config.yaml
d_model: 192
n_experts: 64
moe_layers: [2, 3, 4, 5, 6, 7]
n_empty_slots: 16
vocab_size: 7687
norm: "rmsnorm"
optimizer: "cautious_adamw"
lr: 0.00211
beta1: 0.95
grad_clip: 1.0
seq_len: 512
steps: 2924
Below are experts of layer 3 (counted from 0) of a mixture-of-experts language model. Rows are named router (the router's row for the expert), down (a neuron's output weights, with its number) and show model dimensions 0-63. Each number is 500 + 25 x the weight over its row's rms, rounded and kept within 0 to 999. Numbers have three digits each.
Before each expert's rows: a language model's description of what the expert responds to; "comes before" lists some tokens at least twice as common just after its tokens as in all text. This comes from a sample of Wikipedia text that the model never trained on. Tokens count by the router's weight.

# expert 35
Description: Pipe cells in tables, semicolons in statistic lists, and middots and ampersands, typically between numbers or short entries.
comes before: "\n", " ", " 0", " 1", " JPL", " 2"
router:483554507475501490534544460472508525494477491501489485491495486489486518541505482540522522517519525489528492454493501494515510521544532488542469541541511519469485458512509499476511472524522541
down2:450491496526467493492479484494505495470478474522494532494500495544510520497486471513485494542468539469467539525522532507499471502503521510472491524515524488487505465547534494467559463515518507
down3:522476455498500488504540541508484488479495481493474521517461478485513518479471496514529540546513492483511475508493506561472540485484529544514487503491477527496499500523497502452528510503539502
down4:500481525510529509443505528494488548520461505476526502445514497460509482511459495511497507458484502487485495482477537485519504525516531532532506512533512493505542531478502520467508466484524529
down5:505477463469468490506514526460486491508523511484525509491557488497451513461483502514530499497505503497495497481528451513522490517510484526520471497517528524464535493522485476511421522517448508
down6:438464493453506540470487516447478523483480486478461450526467471495531475503522521468466515503510504495534533513513503546452542511518505495517470530521526500487505479515513490459469548496494496
down7:545513468477545428518527498496482513472497447510514517485478460503504552526501535482526530480466510543494514473476463518509515489463507504444494515510497455458483513518454514467500498509503516
down8:548491469521492585512476469524475476494499549477480522503493505497486529518477502518515483444513493526482478498480505470478518528465455485476495510497473512532507497475508488524491520524472483
down9:477538532510481515474544503530472487530501516520462497499512510530506503539463528494439489473481554526484516500481518492502480513514495484532476489465508440501515535497496520506482478501517468
down10:469475477494493514503471504513535501507533473499525488509489503505505497469500540486471457490483464493516517535481484489474494425458454482550489477467480491499448510498476512504461485491526506
down11:461458527478494493475469542515465505546513513469507487471506554488505502482540546498522501451506510467474435475493488477509526503497496514518523434468465525532467508460489468501460480539494505
down12:468471515471516478473445483470517526486529500524496510524489516515499540515462516518512495495515490517491487532485512525516476536483476488528497531535528502510463528534544502486499482517489520
down13:537512507504472471494501496515528510483485503510494524470517528485514496532496491502467539502491474512542506510502506508523494519509518504502509524550534527486514513466500495506520500467524479
down14:508532489474469498494524478509495521489517459513487480519472474461496555522501488500518498500477454532504497514510539505522475470508469490478472538522514457486480509519491525455477524556507474
down15:540487468479521456474512477485486495500505490528504495534425488512518511494469473502518449516489504501496533544523540501532484501496516476531501514531505501488466471483504491483481503466506501
down16:494518506538474551518488503538528524485514526494556474505498495448484500485472520496487479475485507494519489492510473449471497463560463458521499469469500508484439464502522468506494486487499459
down17:472523497528507518480525533551543505504513512509479539527566507462494493503544544503475501492522498493527486462509499511482469507514494461492495510545500505520489521444443536527508511502498509
down18:494520488508502477552490445494471500547538488491505489495491470521490512491460516547482449471473520517482468465489520489548496458505473497510459509503488449409526501481530485476479481514492497
down19:481469485523485473535535489497542519561519497516512490500483532469485530494453517496487520497546518503494499497512506465491509497461481518492487470452498489486470447493523498561418487537533501
down20:469510522531489484449505494526500501461505528476497501502530477489488475516546522503475497464506538499511476481519496507531474510488485489515492498510533528534509496471510505516467540459472513
down21:510542523468499485527545516502521503514524485477495546451525523527485531498482471504480489509522523492528468511520442456533469488493502513464521499449453527493493519503525504508525494501483500
down22:465509502491486548484486486486505478494545503459504520492455482483476534498509485479513514490475540484513540507514501467505492473558483472489482502514483497488473498530511518516597496487527497
down23:485485472475476525516497483502533484537525476500468511506488479462503502461536512506504496524511475471475485479521481493531482485552528525462513497475464472501536503469527511464534460489502437
down24:494509496515510498473499503479464450528480506499525507522541520546530474527466475485527514477491473512505490537480507474498521507549499461526525486490498491531473479498490499461476494451496507
down25:469510469503559488475511478474510501467470482523511507500517467460472482521498487533505472536467531500488485520483550513493469484524494556528527484469499479501518457519512491487412505492508470
down26:459529484472518466491497477501502487509512497533507500501496464550476476473494491504480528525456514483569477496479506512502484507522504476531536478465498473474499508525501491487425459496506482
down27:502435480532485481506494509444493468503481506536479491489466456526519445489544489537522499478477482493509541480468491510490512490521505507505490508501515502495506489510518489491450487495507519
down28:505496477480475494455495447508497511503500569472504512520491544466518496591500516487532507489452517513533509475508537570490518515505474515519508513499533466466528535523534472486500511483489507
down29:493476483514462476494501439482526502538486464482466455531503470484484549502483486516509457516468506481478494493501539515526511464496520513527522528528460479492558536490501512473543501486503481
down30:521531454473492524455476467475517540525494478502489445500475476477446475509481482525486507499494470490515485500456484537532541492511474479508464506507489496505508531468511470471506502495483508
down31:506481538519460484525507513446467517493497494527502487502477490573517543470478466513474540491514475495496473486467491477473497506481501540492515508468497482525476522501505514501500487513486496
down32:555534491490486511492534538532495478428517491498513508497499493531481536500474467477529541548502469518500511508514529518470492515510512444476558494490494539535485533514473492486526512500499504
down33:463486502457507518497487524509527534511524504426533488461504542462526488465521479498443506476515526522505474507516488510526506509525497499492510531499505509486533493494516494536516500542491504
down34:501485477510475497535554484516472491464500485482453504493519513498496546476506479462509525527503520503480459492543488516483493475519485512471521483465481492509502530503489500535498474546489460
down35:475512482539524512533517505504551526464533482549529513491509548497544506477493516544489524493508478539488524472482485453558519499493506477509458500476511492481540490478453499501547486486477484
down36:513504478491472516531483501469515455530520513498518505456517509503526479455487500502508514557514527461502494504510474499507496481493535540516520522505512480471458490512479539533418499474505516
down37:501516461517511472493474528456525500506482521494500492504491538527540482467489545545519491487488507546495499494497484500487507505489496523518470520497516504464489470485532530493507524503549518
down38:480543502483499490526496504511506477523528494514549527519466528482499523509505468503520489549480516510474531535478481546518502555482486459512507461529507488498490504548496521463518505520544527
down39:500437493527477505499501528498495474472504529487492506484512457509493511442514505473488494493461508485491527483528505495472527474485473465495548481476492484485485543533517520520473489455527528
down40:480473518480493486518481490517466497501459518467523496483458469524541444534500518522534464481535478479485529512477527508508504495484544499530474521506538504504549525501521515511526504495512523
down41:472489447442518521468467505535503503524515509463535526551509521524488495517475513488499488475489468529524536522481537524514513524496494493494497529493502460444483486492519503481486473494484504
down42:496514510502468478501512447498494508488512502505490504528523489525485524477538493506494521467482487467568467483469522526530489494524475514517489576475484516505539495500493524497509506504527484
down43:485488457473505509514481430510506530496550503498452517517475501483508452491493477484491527495494512498505482523539459493516538503552561508514457509482497501523524472483488498527500489512519480
down44:500486504554494461504499507511465488537456517515516471490510497511521502539523514512469480461492476456476507488503541518499498453479506498478485473518492482506519510477475504483450509509502528
down45:478459469492473473504494500479531510492520487511468477474535507489536460497494512513485496469504506517546487478472494553494565469467527467520490502516495510454528494488547522499486479489531526
down46:496497522470548507483452531453461529506465485484514482491522503519535566501464531490476513504528458501502492505495524509453495539504465522513505507541486485485485517498474520490476506484507520